Weights of a small mixture-of-experts language model, trained from scratch on English Wikipedia: 413M tokens.
Below are experts of layer 5 (counted from 0) of a mixture-of-experts language model. Rows are named router (the router's row for the expert), gate (a neuron's input weights, with its number), up (a neuron's input weights, with its number), down (a neuron's output weights, with its number) and show model dimensions 96-191. Each number is 200 + 30 x the weight over its row's rms, rounded and kept within 0 to 999.
Before each expert's rows: "comes before" lists some tokens at least twice as common just after its tokens as in all text. This comes from a sample of Wikipedia text that the model never trained on. Tokens count by the router's weight.

# expert 2
comes before: " The", "==", " He", " In", " It", "The"
router,208,208,220,196,234,176,215,219,212,191,207,140,173,187,188,179,199,198,197,216,168,229,184,219,192,171,186,249,176,223,222,158,166,220,77,236,255,229,165,236,222,174,206,191,221,210,201,190,237,150,191,186,211,163,156,201,204,188,174,179,195,217,233,201,211,136,212,205,178,207,181,154,218,147,142,165,218,182,232,182,192,197,218,128,157,166,208,213,187,164,221,263,203,207,197,158
gate0,222,155,209,193,232,238,203,178,188,206,240,144,245,211,225,198,218,244,160,166,182,244,233,201,229,169,183,284,246,203,192,167,186,226,171,192,234,190,219,187,176,217,227,146,138,227,221,202,253,125,192,168,211,169,170,234,150,161,241,234,233,230,225,156,224,244,123,193,198,208,173,180,212,196,152,130,192,201,162,196,184,199,182,189,149,155,229,194,149,208,210,166,177,227,195,171
up0,170,202,235,232,199,266,182,199,186,203,177,189,234,191,233,212,228,238,245,201,159,189,190,217,164,185,155,230,175,173,206,212,245,219,216,204,203,211,225,179,177,209,245,219,207,180,161,202,230,224,218,187,216,130,215,174,184,227,203,220,219,212,200,227,193,229,237,185,185,176,206,239,181,175,208,230,144,182,173,169,177,155,182,222,185,166,195,189,158,237,173,207,204,215,240,174
down0,246,189,159,215,182,221,228,147,250,246,219,182,206,206,228,161,171,201,157,144,248,207,203,161,181,157,166,150,197,195,142,206,253,234,186,186,199,191,212,183,212,178,158,152,233,149,206,266,206,194,157,184,189,189,228,242,215,204,186,170,191,180,227,221,212,176,256,153,237,245,197,222,226,161,165,229,195,159,214,218,202,117,215,232,185,199,150,217,244,164,176,166,171,184,165,258
gate1,183,213,212,170,214,193,246,188,160,210,222,221,148,254,164,232,220,175,159,187,157,168,198,175,134,187,212,180,193,200,233,219,200,234,187,206,191,167,217,157,174,191,113,228,263,195,235,191,196,203,198,178,241,194,166,155,263,258,218,250,192,233,263,203,200,221,252,190,179,203,214,217,204,207,218,202,223,272,204,205,230,120,198,205,239,141,222,146,244,208,150,207,173,210,229,255
up1,167,213,169,191,232,172,204,205,236,168,209,230,172,204,170,182,187,207,263,206,221,206,190,196,195,169,204,207,242,218,234,131,211,168,207,150,187,211,178,174,219,185,206,220,236,237,236,159,189,274,173,210,213,188,179,201,189,190,257,140,269,295,177,197,202,179,231,209,221,181,181,122,215,238,227,216,192,227,229,236,224,205,219,158,176,139,192,193,228,226,229,230,187,270,247,180
down1,188,263,221,223,224,182,212,176,183,208,239,116,182,219,167,191,199,217,223,238,191,183,259,182,206,223,172,191,181,188,184,233,180,222,214,194,216,188,171,157,192,187,217,234,244,195,183,191,174,214,193,137,193,242,241,204,229,208,246,177,251,148,186,184,184,239,187,213,173,239,223,165,181,203,209,179,223,223,176,189,223,222,198,220,188,211,183,267,197,235,267,203,203,168,215,239
gate2,186,199,175,202,238,197,233,266,160,200,256,123,214,180,208,217,203,207,211,204,185,197,166,209,119,227,244,195,204,186,181,174,239,128,195,130,200,216,200,215,276,224,176,178,168,235,169,239,260,227,151,248,195,213,202,204,220,193,213,221,207,207,212,198,187,175,182,228,198,172,207,137,171,168,187,252,229,198,154,204,191,194,213,187,230,169,202,176,195,198,250,204,193,212,170,190
up2,172,205,178,200,188,202,213,214,228,171,236,188,151,170,208,212,223,179,184,218,180,263,240,184,155,188,263,199,187,197,209,197,153,202,147,216,219,174,207,204,254,190,156,181,208,219,247,215,199,156,158,227,189,174,163,149,148,206,208,141,176,219,179,217,206,223,194,178,205,202,149,175,134,181,152,202,215,214,179,195,251,179,159,167,202,230,197,192,263,154,213,183,225,179,265,226
down2,198,223,242,189,178,211,184,212,198,212,200,127,199,196,168,218,205,182,182,176,238,233,173,211,234,196,163,118,286,207,187,241,183,235,178,220,191,198,193,214,166,199,164,199,250,235,180,156,218,154,207,133,214,220,224,172,231,213,206,204,227,128,214,165,214,148,243,240,182,230,203,223,209,263,228,193,166,193,176,223,173,230,220,208,144,157,166,224,208,243,217,202,190,201,233,193

# expert 5
comes before: ",", " of", " and", ".", " in", " were"
router,212,192,180,208,236,253,174,215,192,207,228,200,207,182,194,159,199,201,253,201,159,297,246,231,192,132,243,188,239,154,218,208,210,195,176,199,180,189,259,213,238,204,273,225,216,172,217,197,199,189,192,232,264,204,228,196,202,197,199,191,245,161,195,229,211,182,150,230,195,211,182,203,196,146,196,207,191,222,234,210,216,236,210,158,129,209,206,226,207,191,160,236,209,217,209,168
gate0,186,218,164,172,200,234,159,145,207,258,195,201,201,154,181,186,287,196,238,183,196,208,241,177,170,211,209,227,189,151,217,233,209,171,231,217,211,175,216,263,193,189,183,171,196,191,183,215,182,224,224,232,227,194,178,223,237,195,252,238,179,209,199,197,184,186,207,249,176,188,169,184,200,153,195,183,173,200,184,243,219,103,206,202,156,197,236,193,281,155,202,198,198,197,214,205
up0,190,272,269,228,157,178,177,201,211,195,187,191,151,178,235,208,156,149,173,257,220,208,130,221,196,222,188,244,199,170,149,201,201,203,153,175,207,242,203,204,220,233,174,221,189,207,206,197,147,212,210,152,212,212,213,212,196,223,152,194,116,256,204,185,202,213,216,188,210,183,208,256,237,244,231,238,192,215,171,195,203,207,180,232,235,181,265,195,270,174,230,164,168,149,211,178
down0,245,182,183,235,155,244,228,206,193,247,181,224,177,133,222,204,200,214,212,173,163,188,180,184,220,178,193,161,226,198,167,241,218,173,220,212,201,177,218,190,258,153,189,178,192,198,225,187,215,194,182,248,199,257,199,225,160,157,164,195,220,206,185,191,220,256,167,189,157,240,161,229,151,160,229,197,189,241,212,173,222,175,156,164,238,159,230,257,167,220,162,180,261,197,225,213
gate1,240,171,215,184,197,241,182,245,171,169,193,207,194,187,217,231,262,196,188,235,178,212,202,241,180,224,210,184,169,242,217,235,234,239,206,260,242,245,214,218,175,163,207,196,184,272,180,213,202,235,213,260,201,186,203,204,154,175,168,200,183,204,250,203,168,200,205,202,177,220,248,227,230,225,218,223,210,170,211,162,212,191,212,230,211,213,204,232,232,182,211,176,225,195,188,155
up1,164,209,187,190,239,184,191,168,191,219,189,228,230,189,218,273,202,208,239,231,246,216,167,192,170,187,216,187,170,258,241,219,216,215,202,154,214,209,151,227,207,256,164,185,190,258,190,264,235,220,232,211,224,200,196,183,143,194,236,219,156,184,182,171,228,227,199,245,181,231,226,192,158,217,248,205,194,232,240,162,201,184,210,211,211,178,218,213,215,189,187,217,158,261,196,195
down1,175,229,210,223,137,196,196,170,192,183,180,191,202,175,156,185,228,132,194,219,243,189,201,221,212,207,127,247,219,183,190,162,230,134,188,217,228,230,172,246,176,198,161,202,237,175,197,205,157,212,193,208,184,179,212,213,190,211,249,243,210,255,210,217,166,188,238,216,198,232,217,191,165,197,219,169,235,164,138,140,210,214,187,210,160,224,194,263,177,213,195,161,174,236,227,205
gate2,237,231,214,198,239,146,224,173,207,192,226,185,218,161,186,197,132,218,170,208,217,196,201,209,230,149,254,243,188,209,152,175,203,214,211,169,228,136,236,188,214,181,178,208,204,150,221,259,164,163,174,214,212,214,217,194,203,260,185,170,160,192,183,143,254,209,159,218,155,203,191,224,209,151,166,198,263,223,183,197,188,201,169,224,211,157,229,209,174,256,209,192,157,153,216,196
up2,215,153,198,164,161,182,191,199,205,232,156,177,188,200,228,189,174,214,214,181,230,223,204,189,158,184,229,182,174,205,231,211,190,206,173,222,166,217,176,142,217,249,191,190,201,171,193,200,250,234,156,222,202,222,180,256,154,224,274,212,199,164,174,122,170,192,257,190,180,193,206,164,186,250,191,200,148,239,187,240,181,148,142,262,192,251,172,211,216,224,204,206,244,198,188,273
down2,265,238,222,245,218,205,151,209,231,209,222,171,221,196,148,182,196,205,260,201,192,212,202,168,197,236,210,187,267,173,191,237,205,190,221,209,208,199,159,244,257,165,155,222,175,180,196,229,216,168,184,191,250,208,265,192,183,180,214,210,220,205,169,214,214,236,178,214,238,240,203,195,198,190,238,159,232,197,220,234,197,198,238,176,198,189,250,182,205,160,185,169,159,148,173,192

# expert 11
comes before: "-", "|", " ", " \"", " •", " Total"
router,218,178,158,233,219,160,189,173,263,179,175,211,227,205,227,196,210,220,203,253,171,195,240,203,147,168,204,210,174,180,208,180,218,223,201,158,211,225,223,209,220,210,232,192,147,235,259,206,208,186,217,237,248,162,213,195,221,240,222,170,165,184,238,185,179,197,240,216,178,202,176,153,164,109,214,213,188,193,234,195,214,230,246,134,139,150,196,213,216,138,120,223,211,262,233,240
gate1,239,172,222,213,214,227,189,176,203,203,206,213,221,149,224,201,176,203,224,235,203,234,247,180,178,201,173,186,159,176,185,193,205,227,198,156,201,190,244,200,161,188,211,197,185,219,229,157,201,193,248,248,182,198,162,236,170,159,174,187,173,178,249,228,211,196,216,214,203,162,172,178,243,242,164,248,177,213,214,174,149,215,219,171,151,171,204,238,187,138,207,209,190,207,206,249
up1,213,173,228,170,224,217,164,201,239,242,151,193,149,200,164,155,241,217,195,215,246,219,241,154,170,205,184,273,225,228,192,233,166,197,189,295,133,174,196,185,267,197,213,199,199,190,180,202,182,243,222,195,184,221,224,139,208,201,226,223,168,241,214,181,180,212,229,229,238,187,243,194,215,187,190,248,223,200,182,195,224,264,192,218,181,162,242,217,203,216,197,171,200,175,178,220
down1,193,229,195,192,230,207,212,193,162,162,224,189,176,209,167,240,257,233,216,188,205,165,157,201,243,197,225,214,172,194,228,164,188,239,203,233,127,245,247,262,244,239,235,202,243,191,193,191,141,206,207,173,175,231,169,206,171,221,226,186,199,194,181,194,220,174,212,179,206,170,258,165,202,221,187,226,207,182,172,206,248,175,220,218,203,150,215,217,149,202,204,149,160,233,241,218
gate2,186,192,221,201,192,185,198,224,232,202,183,216,171,174,214,207,164,210,241,241,208,177,207,190,227,171,221,157,208,159,192,187,178,174,192,247,185,193,191,197,198,188,164,201,119,185,227,167,177,197,158,191,212,208,205,250,198,199,195,205,227,165,184,147,141,223,198,176,181,138,178,209,203,256,172,221,220,225,242,237,224,221,233,198,196,174,229,169,235,204,216,205,137,183,187,247
up2,264,172,146,221,173,186,156,195,224,211,203,147,215,216,193,248,196,196,240,200,225,214,249,201,189,204,172,207,158,191,197,229,235,191,164,171,205,206,234,220,212,215,166,206,219,243,194,163,207,195,154,256,217,223,225,191,180,202,174,224,191,180,218,162,170,204,218,181,155,200,235,210,248,230,227,201,202,233,199,232,174,191,216,222,202,200,181,199,228,188,231,211,185,243,236,170
down2,189,215,184,138,166,156,201,178,225,211,210,176,200,212,210,195,227,194,204,197,179,226,159,208,172,225,240,174,228,184,237,205,149,165,186,247,224,250,230,201,269,162,218,155,268,214,148,234,205,196,187,211,196,182,200,145,203,202,229,208,186,212,218,218,216,220,225,226,192,195,157,199,248,224,174,219,131,245,204,259,202,170,259,176,176,208,224,195,173,209,181,254,210,230,123,240
gate3,190,212,229,240,203,151,203,236,218,218,259,178,264,198,171,221,223,191,219,209,211,211,171,176,176,222,194,174,237,153,208,187,137,175,174,177,196,145,180,218,232,206,271,193,201,214,197,194,183,182,232,165,237,186,221,233,207,187,194,122,171,166,206,239,185,180,166,209,160,125,233,177,175,172,173,216,217,185,157,196,246,233,158,194,223,208,206,245,205,135,231,186,205,177,237,219
up3,191,198,189,165,157,151,169,227,204,204,182,238,173,156,218,226,198,158,242,177,238,228,181,188,184,136,240,189,217,213,240,236,185,185,245,207,226,262,194,240,224,223,186,222,177,156,185,171,211,273,226,156,121,222,224,167,178,182,192,139,193,158,252,256,174,220,147,214,171,214,170,192,220,163,212,242,232,193,171,152,168,203,188,229,184,205,200,254,226,235,199,191,188,206,147,187
down3,222,242,178,224,193,167,217,226,203,196,276,201,170,211,148,180,167,220,153,220,196,202,150,255,216,175,174,188,232,245,186,186,158,213,220,167,172,156,128,211,181,207,222,194,236,176,147,196,231,192,185,230,164,151,189,172,208,160,201,240,206,233,241,187,184,175,218,184,231,208,206,223,206,197,186,181,232,213,184,238,187,180,210,253,214,155,220,198,169,207,187,242,215,242,185,203